Experts of a small language model: width 160.
Below are experts of layer 2 (counted from 0) of a mixture-of-experts language model. Rows are named router (the router's row for the expert), up (a neuron's input weights, with its number) and show model dimensions 0-159. Each number is 128 + 32 x the weight over its row's rms, rounded and kept within 0 to 255. Numbers have three digits each.
Before each expert's rows: a language model's description of what the expert responds to. This comes from a sample of Wikipedia text that the model never trained on.

# expert 6
What it handles: Table pipes, the verbs is and was, at, and inner word pieces like inn in spinnaker, Hav in Haven, -h.
router:101134137099140174157097134121142154191103086111118148078086138159082177096139080130187178132096099115139107106167103129142189155178140169151130080092156133108081154154163091077162166068135142168088143085065125185160154141169094116091175141094132145060125147098141171122152143140133154169094080128202145122093140139173178146173117160133151114103099157142179165124156093169131176169091157124111140129118157081102084113137134154168148138138122182152109136123185168188134108138130188
up4:149182165161150114181130117134131221092154100067187158092127141088111128140089110125149122107096135104142166165147156183118171116145096109062110127121083145148136127098089137071135150194152174161143116131118122134153170125135078137169126154072129126112129104095124116137190106141158134129129072118088107117135089100144087105081143231138115129129155108085171155158221108134112125120124069085093157139143114101076130203093165158133143123111124138128032125147141123094084097138141102
up5:152139144090174154151155154119190164163050042100181182088136089125126121105118129166159096153141087116060114117144121091127149095129125160192209076155117114128147155103142098102109112110160167140166121089149133140174115126100111193118207097129107197116114175157131086108083122143105145146098138101124082101074217165125145109124142135184098164072098129124166115096133132164136149117101147121134132117052130064100115141087086117103133142107094113135109158133130108167184141130134149
up6:140163099094111119165112155129167104142120107147108143133071116115130106157100131108200159145096140120136132150111145154101137185154149073093136106169120119075131142124159070096140207142123175179157163116111130131151126072128136157140132180160106170124156126142109062136134116148112143165097134201084094085106143141165185124129084077125140117096154114162157174143135091103054134143133154149051196121122142207067182114160145162122195199097153118194135106146177107109139113090146110
up7:124118112135188187169100158101146089110136102153111112121091162141152129144088136117150193105139131093154089127098149138094161174168127121094090107176146133119089217106132043080094159121141126175150115119142101172193117202172121134143125137171118113114120130127126160177081139162103168171095074162109164104087102163113141155168121115142130169144114197156105120123172109117141121124139239112172090124145143083127139087108138126121157133100062107138168133049144124159087146180152107
up8:080126238140150117156103130087089120162097083111096131102080147116118130111130127087135122150134142125120088122138137117101119131124195115163081143116087126098130164097132117085141178117047155144102179107087157057125177146112146109082055173097162129153130087116125107142143209166105115133094048167179144127145152165147153154138105210143160142093051170124120150138178096150128109128192113155160107143118179169135129117098132090114105123144095163115178113179146134117101116167157128
up9:158084155140148137124131164126168104164123185081169186125144157178088146139165161116108089113169126179131106126140105089090144105122153133149181128149164056162104171169197151107092116131123137146148159062122072199134094070146154100139143106091073199143130132125076136204127151141167159137062137103141146125126154148166095161146159139136101131084139147142153108091131130183132146148154136169169095108083085118133111216122119088099112190083147117135078140103147166129169080130092124
up10:090122130096182186183122059101195146090060149141122159098107103120100148106132165067101123139101100169125095131114076083120148164184083121089154119173192153149111141138139128140150160110134163157124159090151155138106135102168192162103174136141080106076208152158155109126104124149157132103158155162124095105139188099139239118132094093124145131133191158106125142096113135148130144169091133149054181163096114111107134172097106183110142126152129112190102142131148139165106149133116126
up11:099144136139100088102097071126099148144153137129098153139135135150085105091165162130194113098064119142155126126127124122107147155124145103145184091135143149142081195187186087073124164154140196121102130142084179179139170073113148104123136228143148166114146091141157155194111182138109143151163104118160186139135177157174164065176098115122145136125152148130143148122125109147108106166080132112177121096170125168111125100177113155209123136139156152118073135117194194123112089118120112
up12:126173129080182140163136148077122136152097115111123181091103166151098128109111058102134154126113102104135124122095139098119140156152185154140108088143056143103116121145152120089136128162107137115138124166125085080104136153141043154138154153122084180131159133130116179164139131127123172213072138171085141149080117159125123110113133172153120175029102111155106206143182146098145118099091102099131135102138129177142156206105156145117159095101102164159088089076156160132214104156103133
up13:142112133143175179123130147099185152167111156093116167095103097129066110049141165145130114186163116154134079152145136167067114135137202149093142117156079160114140193146116165102132179107105101135064127127124096174213131138117126104101110099127101222168099195143104128188169189139095125121083117166145116155117157163103138129094110132118125092094115151134122174155119136174160109112094168137175129117096126126115190084080111161106120173166166115144103110103191152122145102129084108
up14:182142140129122100119113091155124141089081135098180111113168186078110124152114126139158117083129128076181110100098105099112146069124130130069135159124094109161119112136106190122103122158128206157142160120159116123144145133146147140121077122071153121118192122085181069092135172182141182146148151096132121146156150107193082103136154157118139086120171125068159128171206116124146101183183120090081140183155138092085159152083134183097108066131158136100125123208147123108118099084160129
up15:118108106106131158158099080142167224189098086114150166116125143154077149048191130109110112132146122105129103150163149151106173110152142123149123079136075162179155122162176104097111171123095124116134141090100183133123172171111098113080160143121104174107087119116141105113179144141059120141079139131136144158109229161144140113123111161133145116090116143091158151165158135175158118111103128112189162099112153114118169095120172108178121165132169110105057119111136147117145067068051145
up16:125153127056135172089167109101191108118111156112124100091131144078102108111139144093149120132171124099143098136142137144114114119169124081131119110086092105097138167125139093090174144133046087159123087116085197136074143126117064173112112121175110119134102204129142106162199147163145156094132162193157104112090143137149173163152219148167124120110146096129175166126165146094172163129122137196100120129108099133083089132097083111171181110130158151128081103123149160194148154080080119
up17:113179143131133121164115152143179127176095071121159106105117120127097166127141162073103184104092142153172113086157119121138167178138173147129077151111135122143078116185116121066135111098135098151150154164092104128162153109157067141121199135058072103120114121094109139142157109128141170155096116152140133147126133130149152169066106105170164095155165108119095154123162082150186137110083151155065174094085193134166111173127120130090090091118110187145080111096227120138100114060113156
up18:169112191115156163113130173140135146133089152129118139134053109120096133079156082130127088149156089100121151132149066110144160116153107150169161097137182096140108103114135084096151114143138189133134158112142137119159144076138182179137113100067117159141165122136100088118091127102155178163146098161178125130171184174158117149136141148173151101102142077203125118096122063158066120072063140159090169135088162117142095068140090089157128159085063127122112150124137075147079064089152154
up19:079089077166149136177145175119125148189090115116121125111123172204041202128111111049096152127080100127167109060151173139159115137093119162138104119095139115147088157104107108092089122124140132143105150118102168141086164109185144130157121121114130144106172144089182125162160150151165168103130090177132105130141114110122143199101141121118109093085098117132149142122182155110147094126139129153121242082145120141078101124153143124139137145097108191177084152103196169164168133126147131
up20:120171089151158120157076085111120208150144084126095104114090154132078153058154112109129088094120114124153089120122111110094118196128076089072166157156108125168074230108104110064127119136111127169159128139141143138180128165112152164107104145084124168152132132119111128166167120137161105173119128103152101136142154184181145139168108167138107103131100121089191160139100132183133111094165140108202152140120158146156186115103117178067083126128151159121158161110122203106074113151090159
up21:093098139138108132170160086100091215201127120112053185055140167131076134119180151109164106165086094167174085137129108083100174112116162118161131154159163125078112108128114125131150169146099168114158144059099154128098147127148178124136119147113108199105148201165160125207112152120084134148107081152125124097123164078150173115114131104158192135107142116130120169088156124171161184113123210137148147121151102140126134115152085108187114133136136142147147132119145178150101103108082131
up22:093117068159152114184135119067168070182100127114167175139137140182100082135139133111169156164162129149181112159114161103113122077150122121057132133142147089166125153135143088137133149161102116150155190126107100178149094080143088128161167148137089176169087128184069090188149169083120157109084124162119116105083202201142148118071165107117133137118071163098119213133105135148122157158127106170085154141107154177082132102144121138172142174098099144126136127104141146079135122155130141
up23:091150131067141160133114140077138120147074080095056095101151119108116106081120134072137154102153129128109146101125141126076150120170115074111052136162119098071137131135125108094134143143095136184149127116089181097087139138114100203097129056121135105098089183172176122139170083172146160091122123120161074122096205142173193129124135132167184132099146112125114127109129133185207149169200160151056149160137170133103147111112142129135120103126185174130114106097136125156135108125088116
up24:137088151181148125164137138146161116168185121176127120127098141170066203081142153112136085178103106179133080075130083103107123139102140147147158175100095150097104107105081128083105141115100124152100175100125134158135160160142133092057139074111106203116136169073110101120120157111106127118185115095133067109151134094128143170095101202182159152090118124085143166087187098196090097085146090121128087130108140119108088102078160104145143149075171186121125113139122135092153102158141169
up25:093124123143135119147138155070131169121097107100150121141121218209099150113120153054142176126086113184137096155114132146139182168133163096156108180168151137130100127098079081095149144136133133208087074126100144117094180151141065151154161141058100101108107142137124130152114130144090063106150124148138096121167145198141188065104105132179165164139149098105116157128165073164130159111158111138143116169089127146144141103161183103152145185138123187114142084158155141153124133167119187
up26:104110133121156150135159103180168166155116107148155120123080084123141140113109158119140103117196057193168095141172094145124121160129111160119199096166102080131157124170149161098136110138175121126166128103075182150099155119144190125156134099143080190136126148077121166169155125155135162137095143127150156135131138121114145180230110116111116149080159107140190093118139179111081089100101150153154110180115188143116104121110087107106141199173161106168051097078142175133140106084127139
up27:117140206136119144152104098098153152147136088077127132120073118057106121159200163133184097174106135115098134051107158141111146197179180101148181156110165093097155147152108120100132134133130173109152141098130121198112100129129095092105131122145112163129154166108050082149209145144153154191074112167074111151133173123115137128140054111142165089124102115140148147129177138142107146119080144113149166122075128135058155139151098099135111188157106164125145176143152149133121119166183109
up28:147094136124126145128134092078143131171149107125156156090165149160125104141173114108183161182057153113128158152084105139152194168158159110174133094102135165091129108162106098134116170117118101114128191132156115129151146067162112063069155176123139156122181120137075152132152155132099174141114105161100158124124172111175150181130179148178115173100048179191139118135082084159187120123115119152110117104085094194144102175145078181160085149105103140137139150137160166136188095150142161
up29:125155073124162172139131164171160134129113096133119127126141124082106097110116096088104127107112123140151116120133146141116154091160136117100136126164098106137109215115092133092129161167162130155121112133132123178160125067130129129072118191120103140159141098182116070131111167133102174186058065181127142110054178132166172151126083117117116198103105143139125137159143084132055121214088145113077172097068092075158142100132138131131165122165165126167136170181157129114139120165202180
up30:135122154120154153175131089123143200115119037129189167124167126107132103068130152162175099185129153049053116170144109163127106153138121153149129077123095147140153128115162170132121135127124127136118150078089121142131133082132110129165135131154108129116142105162150116135165194137059161117152059076164087101072115114159146115180088094114094065145115205136147171149159061115125140148147107132118144145175112083104107137112087185124134157188139092156103156153164143125080128182183135
up31:057125171127181121104100200128115109103158118143097121104144108197141125104092165164122096123176092149113068070110104067147097119133134136145102104108109107071132157107141136079121156134158145124030132118135121210124095147176092140137097108156139166090120159167141107077130138088119133121089126106108122121093137159094159168173100135184124175155094145138123109115179106151179102139117146177078159082152100108084084098098127127162147124118174158140146092041135116145117094228117111

# expert 10
What it handles: Country and place names such as Japan and Jerusalem, months like July, and closing parentheses after numbers or botanical authors.
router:108131142093136175161092130119143162195106088107123148084094147153088182096137080135189180125087096115137109110157086133126187145180144162145134071102166123103088155157158093078166163075143159184089148090061123180160167133173099113087165133096130139061125143091134156122160142144131156163091074131192150122099139144174178145179107172141145107107112158140179164125165090174132176169103162121113135127119164088106100115122123149170154135125132185148103129125194162184131105135131177
up5:085155137119224105148120133134124136149114116091074129107151060134127126103130139146121132152146045121068101131172125076113086073113182105214185100151141123079125158096155141101081125147131193126118112095114136157164111139131100135146182143163105170130147143122101134189065123099125147165086147124109140130101183140092160111142140092147114159102147082176107186101124143114073183112027125093119113116133135145104145098149101117108178163145126127077130168155168184150098130114074173
up6:093154085092129147120121158069143146132134097198127148144073109151146135150100106163170150168148129084122081112126141115147119202127167113142193112115168121103142107186175104125120214087153143133134146136119085161169156074122144089141167155175143127123135116158132105131154175132122182157132152174111125134114115097125150144153083103082149150125121096146116103159085097169086123145090191137041166106104114216100150145177125164147145204102131166147111137189218147103166114137164139
up7:087092121104183158148099141050183120141076144158194114130176146139103140131088118133096152146146148118122098104125113130158121145192166129078104110145154088149183191135152137141139115107140088087124158117146111161175112142099056127084140151147110160179070140174099123105074158065094141131094117220120116130049161133170152162125105103060122178113130123207126124098130101130051132171108148097093128136112097090120105110187132144109174125099114121181126155088117167131153131131158144
up8:044104179099111127133106127137074147205156080121076124095066168111138149109143134110129171086085143117137145109119119103107155142118122097190060141160153117151093137109113085101109159122079114137137107072131109145108182143172153120142136192095146113093143146113090162129148148189150118131119102114189090092114141142133139130143154137157179105123135148145151220128156054136140139115176189128180099123133179085164121125117107131229081088151146129121143141173210131122115130162150166
up9:117130131105134129155118117103151127198116155115147138147133137178101126138187178084110062124126108167128115101128143113041117114103179135174160155137111067152112176131155167108130128124094135194146092095117110167139118089099139102147175143117072182134120157174134109203131182111129159131088146081177134115086171171170164149123151099078165195090149148136129160105122117196091135199088133121145136094161106093152148176138109120100085143075135154116055133123143184130112056117095169
up10:091122106094166115156129101130187150122072139153129096087072108157135169115167133116090113135189090157135094130136073123143123130123094140119156095171152169159126105146207134111122163141067113112119188046111192173096119126205106140098167097141094173047127190136115131083163110150174128133132126119152179047166141096104187165160080147166191116112147146129190115114120143148121127142154117162054135139115125158097132090066102121137160143176135098167125113121148112137156147140122132
up11:101132178116091122150111101115122098164101122139106082118111140126137117043169134185148128125114105117155060103181128106172144163137108121124144105133090099131104218115126134074145166127132106110101158107091150164156199137121132125149143168112074161083130093120158126203163103089134170197089128132137182181121182134185139125159123080081142092137154059133148077165132106150077134126104136106157102066125092156151086068156144179154149113137153175122104166128142217136092117147107144
up12:127099079146130135127122089139078143212155042088126143087128173093093135066116086178143130138144072170089108124139095173103134179111130133151136108088107132183134185109101125069090130112109120165150114146126107118119142114127109171137135123110129142118126178097118114144166095166158126200116079136124121121074220160144116111147176181117136104093123111138139192140182092170110162121150126095216140124128148085128092129117120150124074098116132090064110121125145200112147066130104194
up13:113067104074177179152153153145131205129114114094153157132149057145079138108120138158166148152180114131126142106165132160133104165114170095173164147130133109129158172166146086113146139101130088121093095127081204171113186154146137097105144077114130134126131202192099132160139200168123127112111127116151144156119156151136149088128139147172109140130101190127153166123136115173122115110069120173134154143084149193114135120160110068142105175190100103151109134153129136107192071134031123
up14:166124131125116121131158128127131154159163168106125170130103178110122108140187095158103166126121109124223112136196121164082135101114191126149103167140080118147096098153129122142059133139174143117111106125147095088162200129169126136135166176142166185119167137127140137061119134163073153176112116145133187114043121102154159148135110090058171123104132097123147088143137129083154083132156186096082098106178200102168109112148150172134107141162168125148084122156199130142179128170152130
up15:074132165129136137159046076135143186175126115097137152119169148107078169119170182153143130143100115108138129101141059068150206126150094105085094101176080126168126138112120118128172149134072098112176089123113135149148174161121059108164129132067133167104086149116158124150189137148147078130167148129145083174156152151125120131173076165126103152101117120107199145143154115143110107126159097127187110191111104093156134120141130180189099075111159122135079122118107194168140127143131181
up16:128133103078182164113137088092215148148085086055136092100118162108104101101155136105147143129156152097090099134125155178117121077108143155128116115059126106112133151131141097148170104145100099205192096128098165131068111150118089126053155095130067186144111178148083113077135143129119163084130141105139060126093164187117188154130148156165109137134156129138174099096189148154158148152101103202160132121080140117052126156132105086162147117126135139155125079121118124112144111132083146
up17:054130104135123110142099148097093162175119147115164129102083184172108134088159170163119142094109108130160121081162134128142097137093243130126123147127106114163057117115127127046151140109099112137113108141145070074094104175139125154167126153070101116152104123125149201143153125143108086215095100127151151118167148103177127117148137196131151118156102115090131153139161137123174154135113126104105121139141195135178132146119150149094076151147151201163112167110153191167074106087092086
up18:171113160124157103154103167122092140152085124138088096111088119194096166072182091112163177168164095119130092058157103086102161110106176123144161136116112105159111113116175067122122142138093180131108168109107113125168128122128062109111106175086104167117111140192123111118059120141088132129062089144151135138144181140111116101169172163150157162096098108162121123102122063165085176131077115105122173115099120135163061069171115093169156118126083136108103162128111109125079058122076151
up19:111128054129136116114047160118145111179112153136180087097112160161109210126093124075108189129127105152192099141144109174125141196120102143107099094106153128084114152113149103113122127140085124120111147140098137111086146106173119105134132125145125139082122131109120137115200110175126162155137168149100079093151101070073139187168096165134193104134110203151167214077113125133086087132148156122088192113111166152103142108177072116154161160118105158119118142113167132131169091121184142
up20:125125124185159125187106089152075148177159143124134132120132108167085125078168104107112126106118125113111100128092143143101158152145118170070147108125116131169078255131133130055121144130117138188114105133151094140149066126151084148152105137097096189156151147152104166174152156141146092166074135106103148141183194167119141110085094128147119146126125149112184151159069123146164119102189124159173092135152153149149127141104127161067097135080119128158166161064166180127119075144081146
up21:109093146148108114077149171176128112196106107127102143130163114180109117106146159109157122117179111164138142117156111052079211117135136112172170094119135102091048147121181152142120107147126068114078109059102104164090084096083160082135127152136080148117113126132106152130162177107116153165096100146126152131095177137120151194160179120162177146108138150193149161063143139127131127156144186102134085112159104142132120132182131140171114167123092157119082096157169213114083105125088126
up22:045121092108133116136128172138149126158113168088167185128131124165075132158120144079152150193200164128136170119175126169111138125179105130158105131156112088105084114120120046135119127141128102156171153120115097140226145100135151145120115148069102148116108168136116149139077217112128114140117114057120077119098119153154102156094153098106135089102100102105141189064098145135136126125122128163081165120090106119134121105110107109200160202118085105210111154106134121111118099178105155
up23:082144144103126155117116128126148143122099104116036097106139151152129139075119130062122177129122098123109138134098150149084140139113175045133089145160076096092125153130093108094093153121141103172155102126088140091130096150114085194114094100125145140141103145179152146113129120209115170121110124161152056160115178139142199104130097148182186168083176109140066156048115136192220125142138157113108157136101124190138146140125154131147094155124141167144102118149171163115152093089084127
up24:067133147137158134123109156120103098177145081098132129141122147150135129132125176124159118153100111123072084056127151169164094165109196095176095100101088133134099187059098094047134111114143080167072136137116159175181159126126150088036138116141144174115132114163109144128143102079044145146132096116154091073119140150128145097142149132155140140067057111110171177135128116162077122142141135165136135136159111112135112115086132075147117166160145189105071127176172182112136123109148154
up25:088175109104163134196142131076174099124125113104130164083153179143144168091183084126119192138056104134116083062129186161114141165112175096097126147178119137093096120180151102151103110150158151174168127063063139099171140132138067132107164154060101133120117129118126122162108134170110112167070174085082163111100138153182146114097161144113123101168113110142168170141121107180121132121135129143149121131088164190184136083115134110124071160144157177184119113180140134116153122166157139
up26:107169157103118105113127133140221101108091108095140148113105115133108135129165132132134101072150063185116126182144100149104127139108096119160148123098056104071140170112175123105132132172146172105117117145086128164151170083183143125187117126158106186121121119136101108111137157078115213130073151090183171146135106161158137166200122111142155108091183138142161187117103174182059136150112137101173117179134128109105070113107159148083157193096146126117106113116074191138121119123095141
up27:130143144098122150206118122072165117132134147123114139118069134107084106173199148099207125108126128097136160112135137126086133196192131119158154150137083130088156171140131098093106156096125155071128110088092132218154116128168102130094122108140142179118119121132069113159187173107169158155087084125116113103125155176143142197112138097081161062073109164172113139137145108145109122139080141168172128103111159131049110130176106125146116149158071133146121158057144164123111095178162114
up28:090152154105153117141081134133193134147163137162128138129130099178111161120180162139215113135139094105125145153128130165117159158177098199151161145141159096099139100156188112144088171151171107095102184110119127166154168123130162097119125149134143131084132108127072109108172127107159193131095114141167148112111128096125114179123093102173219103099130186160168157117123109166142181156034130182106150077146169126037128124120078124157109189135165152131102079123156138099141099162133129
up29:145123096146145130187122138141156125167099116157139085132126113108091099132110098059092146096092124170101090053100106126144171144123145097163183125135130081143082212103114107119154177128137107146168113148126144196130141062123140109074147157135143133164125149114144120147125137148148157185126039180138119103054161116138148162132135116116120181089085131135166196099109129099080131196098158106051132120121076117155117085183133123144138128160122144141094180180155146116140129165224141
up30:073164116109143117162103081157137144183107124108188110142152118098125114117127168128156154123099123120105118151220127137171187119180119093158119065173109179162101106121162054112128125105164150120107098120138081153112136086140085139128134101152113117088132158144130121121131114098143134169125114102096090135089095088118135125170134094159161125111103170188207135116157076143100114132071121101028098141135067085131114086113133133152131062133131080180013159102173128134126136099146164
up31:088096138119170113149078176178089080163136159117137068117092124154120143073100143117147108090112059120115119129166154096088096129209114112128071103090146170090102127122159095065130120096095119138077109135102131174144123137173142151147119095080092122100172160158111103076112138159146158128119144092104185093071133125132103171115098159186175152116098146114166162087100104183088175133164174127121112077162106062070114107054133123102166153128159139166126096077141079110151108175121137
up32:149111135122147099141107190095101148156101089097138120086144136165112137132145116137127127174189144115138138100156129142174123119140135117169171128150180115104121079083136110092171113141127177123116122040094082179128081130139134146087112176069103188157112134141089102081036140143094128141088111094136160139139180191154150101095151120112137172099110195152108146148129083191146173131120140127156147093095101145163099155116128122108148182245067170146120184096118088101104130117109175

# expert 2
What it handles: Possessive pronouns and auxiliaries, e.g. his, its, their, have, plus line breaks and opening year parentheses like (198 in citations.
router:105134141091141173164088135118140157191097083109116151078096140157081180093129085121186181134096100119129108098159103136140192155183140167137131085113157129105082149147159093069157167075148149174095148091067116193149167144180084114088169139095128144069130147102147153114147153142132162161093082131192144109095146147184173145173108168138144115103097159146184163126167084175135175169098160134101137137120154093101093124117125152171144142135137194150098133121178164181134104140135177
up4:133161126187158127189178095121128185140132104076156169114175150113122129114115093222124109105082131057118167150189151161115146152115161119129152103079071150165125145134131123137123163161087105182138149124139122143152177108143105132173153183098162086112108120099125119199221097151167094136124118110122131203126112076094103168110107204106081078166104101072163113144200156120114138119134077110134115112144107097139114107088133178129135112106135110134052150160142119133108139117091149
up5:132104121135092131137124147093136172145087124133096235106089070118080140123116130155140124157133078101086100098154138145169139072151109107179184140179192087111144106110159115089132111145142122118191145125103157153145103092104099171106179122133128184137096117149134100145096144086135136120107153109122109126135255135156140098140189131161140207067085133162124139116173083152158167170140167152147182124135118135103089112170095129151139167093081136094120125155135118136112050150109171
up6:044149112051086127117088143134158096126159094140077118138042143151106096113125148143185110178079104122105163128110078145153139166110201074119157083137120131091137097117133085119145168064118115120151179088137083130129137104130116163145146082127124117128191114122135111074123139147119174167166114158121166103060156143095195144158070140121180131169167153144111095141153093147116149177144159153079147105148152144113162088162222175123124191111152135161083122101130101133131122125144166
up7:099119083123163179141114140067171085116122147163136139136124072129141108125121099136137178091157122111176103088124128105119158102152118118126103094148104127110109175162114069112199151090112074122107140131157104128190148163152095179120124100145063175157115181191135125159101128091091164154052129151113140168064154180139173161130123091113166112132138169206166124098129125141071114131119153102080098134074074037107083113113184125145181146067136102178141138100154132135142160113145112
up8:115097159113150118172160101127059123191144092078145131170069182137102121116149149120168066140136106155114125086164139157097147156141154129127126133108144126134105140151104101063145108092129186160120106081097128130099154169107200102141109093090147133120155102098116185126174134172107143121102042107169128096194192203111183146136136140100176080131090100122136151166176056178094138131158167106187166115170127167120100114181157115102054128122111165126130134152178141127116135149148142
up9:135096129114103155181131152115182135144090176128136165088111167165064159136196134171115094104103084127124125097157149096109121153102171105192148099163167067123120158125167106112150167102129071165085158098130152175098111093129093107103187094117099133089142157133099119123120170120116162158094147129150144131097164136125161146192171112135114136056150169159125093096129122181100181145160121181150151045176148140094170156107092139130090130155140125174059097101133132124159043112062122
up10:125134147134115155191152101101145110102114127131119192094083160115069169089158151157165093149122082149168144147174134175138126130208103130069163067197173174127133165107208106090182152090103113104128164059081199139111112108140145141168197134084108169103123113120098123153156084160157110139124165162124110125179172082142205127109122088102184112132175095163192159131135134149174153131115155149138129131133111148089117074119089183110141165131126111153136131138132128146135153098100136
up11:050144134171099113135134084118073098128147108106019114125154117162125086049165141153186071119113108181112107107112125111140143089118147144126156123121107153133081165169128158095113140107148116126118135113100128139136190125084149102136164141138145173082131120118116150165123136127083124156075115113185165115153206106133179131130115109106152132112132105109142092149142084175043114167050106111172087154165142133124092079215114225122092150144128163105094124130143173123131157107101135
up12:125125129162130140133147084078099090161096081093149109032133133127120126068122089136146122166136062099137070142156131152133154148086136122072159105070077126167090132143136114126081176115094107140154127107103133144119131146146093201124157136136107203138208152088066169135190079146075129161082100141075130103156172110180121174110173150113157105123116109130133169120152123179159175103142132104176116091129100129168091144135148185139132147099097192155126159162158164109108139165150188
up13:167096113074215208121147152115159088125160124123163127111158105140083155084122128121139138145122158151148104102115107137105104164142134155134194150118095138081124213161114143163215123069152116115053149121153107144093141144178131095094117106131079122125065158116092158177161182184169129097082138113128118191166085151065137116111124132164098139149142133110125150105159158122133161110114157131154085141093108094080127100135161082131133147152106122122160144101193198146134162147045111
up14:157166138139102110147113097203150155164137108082174129154143112071099118158141128128119120078079152033143131166138080140131145122150121153127141114080057155190123100109132123162168085103063137146159134125110105102130171111146153119187123137088166110081159105129140115061152108183138157118153153093156113207148088101159107121130155084129133059176118152071183159149190122114192076128142123130099122107143113093185124084182173184127105098080106159138110124169171138135123110107139134
up15:139130156116195183129077081096202138143109123080098131122163140082110125103190130083121119159147164118127119174115070160100178130142129152126173080145087173153142110156133094121204151094105168156141102100124132121106116129129100166157156159082083091091070155130137114149120095155136104115176103127168095194137197173186161132157110158196093083202141174100147142147181109098141151098115112124109114169115141136130119099143212139141102131079127150115133161132169182170125175151126102
up16:140140138102169203099152137082197117185070110055127108096091140116163121110151101106131121115160138092119132170147117250091160149138163148191135141118141128036166141157092148158141129106074069186133112136111125101081136157128076175149111105124144141150107187127172158136147115160088140135125149171155101125161172167095170115146146148157146153123156152132104129088176130110182163153177097155138096094131142127147134170056123109153123103144166167110145148125150112145196090128156148
up17:099173138126127124170080098078137141195094099168144162111056150130134080151169090147127148095131137134156136101157104136120126165118135125132196157098092126124099140140134093116164154059157054186097181139150116143146145160143156197129143169100108138140110168076104170161178085069112073203106094159131119153138143113153133121139105168117186112144127110094148186136137157116125172140145122120093184141168180085154120136124175163088159147110111203110087125128194178160120133064144113
up18:155156119084158124140144158161104161167127129077095128090138092123135131047166068142182156143157084129150104109145098118134166105189118172186164082109145078150083167138152096110109107121104154114150140124104112143130106091113201138140111152114122185116121151118085134175093136100076181150099094124139137133107198181202117125141151153123125126138122172137171155094123101175085137174063187111115171107095144083168136073182141109143105149151088144122132196103130110124106099171078205
up19:149170109117103121159133154113157090173088109094128123069133123185116177102129083071120165172104082069160063119111143208097173140149128177131132093126136112119124141133157103143133119146129133109139193115056119139097173090171060145172162146134123154094155152111118136141196153121196173112098145161121113091103113120091127145119125089183123067158147144136205114079183123177143167123146189126118155115084170101077155145088176142143155148120153139135169178142174146167148128122093165
up20:138137067164146167145087097172057152154158115073106122163154131156091170056141132095112137108117163135118134128132107165088163193141163144129166104129096154145122201131127118055148151132130128152122097150137148128149112131141116101166111092110113148136148153136133217232160145126135102184108114121114133186167166194110132134161135235156076089156101127087185132145175139131119129107147137137201111108115171108158122135161134130148098125118128201134131146113171189139081107142094128
up21:087077148107092149155115162117123106176054118078062173141128161156130132137161172186124122087172083131160097094128112096057149130087204154103133126093161108078140152147134142078111132142088110132166088096115150132128072170118108145125095149137089180095153140202112125091206162077114124173112126156126125104111206125124118177115152131103161124135107172144107144121181106159165132155108163184186120088180127184107116115180137138097134154119139140130120132126133142139142059167061112
up22:117064067160131086177092182053129150126150098093135139129116094149156105147145137110189143137171142166138130165129125124143097133166119144087122107067187106092138118115107103148122143110098069139149152128131171130146138072148160107103130065134132209125115128174139138132140133090120157100101110142152108124120119102147153153133118128105129120117073141109160167167134095118108128196097116241030192121102138145083120112130096153165175183140149134179101077093153076100141098175070153
up23:107125145171187096135143172148160153176093089123066130127114110110085124132102112147146165077128101108063141082133106152126152177139168117095107151095111105130101113084101071119132133131119107173113107115093139107110150138158111209182102053101132142108170156187160140166151097125158168134147093117163104131137157141144214133188111127129165138116183161133110112064110127223184079134114177131066134106143111172123159142099183110120145120133125111157054094104164092118154085077104145
up24:108113101163147104147094134185131122175156106117148137130088076123107178126127144121161140155085101156116153114175122144101132121105130155171100119081143133090129154111137083030147129116110114097109130142114183143152100075102176087095165155146133110113156065069072102145219110091094156132123084150133086089109097088141139197132148172114145180098062149099157183118208072124149128154107114190141127095169112143148093140071165089159159162164126191130092139140173169130113106131131145
up25:124071141083144144121110115041165088179071156123129136126131193113085128097175142156112158131111111129123145114195157172083137124085151055166120128173160148078122135139106131126088167108101067175126123070039107109089113146146151173159133134074124072087066145082134132138143138182063116166149137121122148139132158185159168129150108147158178098147195122104111147090113109169125154182159134091074100101122120155142129115167162144164133143138115168190097165139138097117146146110155127
up26:127139156095121144116126164100144098119152091127081142110099116081122110093127159065126110143118052155077124154137132089111111120188128099091106120133143136094134125094156157091206138146158128119051117126153114140093193092224155148188059102088117118121168127115135158137096120075113167119106125171165169110091114165132137169174148092179175174119137114150171167079136157154120122100135187097189071124182074079102152133117105112122143121099155111146138142115156176115095170158050127
up27:081142178127157105133147093086159116145142096079066097097093089065114091155174152120137159145098075099130161067135153105105197160200171104133160138123145113139121160140168113145127189136146121076138116098114132182141103062142166131122130124147144141141185193096078117156188143135142137144119087177093102142132162152115134130113073083122125103150111099177141185092133167130114162148107140113130126106088141133036162121219141154114134167129083123116145128138141145118155159168213168
up28:069133133096123145162124153075166136111088081128130176087093172090114105152180135091171160183094127096157127088151129129152137167104161137120107106155150091144125122206150095143150173123131098086120180089092118163151178074115170114077169096154147117130129124100094114117132183135123163167122096173127147101096173170100185165097104123106153107155102124137123088170110090128057171195133131136077179075135155193122132141160124159126089195168111144135121099090115095113133163178102203
up29:125129091156165147167153149123117137103136123115083139132142124114074087130126054142125131136146132137145174087150149145067175085119118089123172153140128089123100243105120115147120181167130091133116105150144097141174132049125105130146103199140138151149172154155137105156122170115133171160085044165130138122053149113144165153151106126126142126096088148114131073171143063123081137190094136151057130144094103166142076121135106148160155185153185157149121138172158109141126157201099157
up30:166149120116119117171131109158138195210140114129201123129127150139111153145105077163169146140129177150162095156133098150108109151178119145171197142078118122125092149085180113144147123125133072097136099105142115211111119104167042138141152191133145150115114132156102122123158160117144157083151070086165108085083114159094137127201101144200166119154135239152159161098175112118102148135087123159127174106118115065156108124101138119132127103156106100164107149105152144122126082078142145
up31:115131109110095106135111134153108091180213161171077078158144126165118143100064157099127126151166115160126075147114124129087106082172179125179115089094101102067135154070134134082159146137156089168032151131124131164117072142152081131141116094151110153115131112113106126114133180072113172133077102125174174161122102150092129132086116174203156093148100144120116126114120136132162135086147145144074122101166116080152164105156192076083141141082185131129164097103205127123145141153127137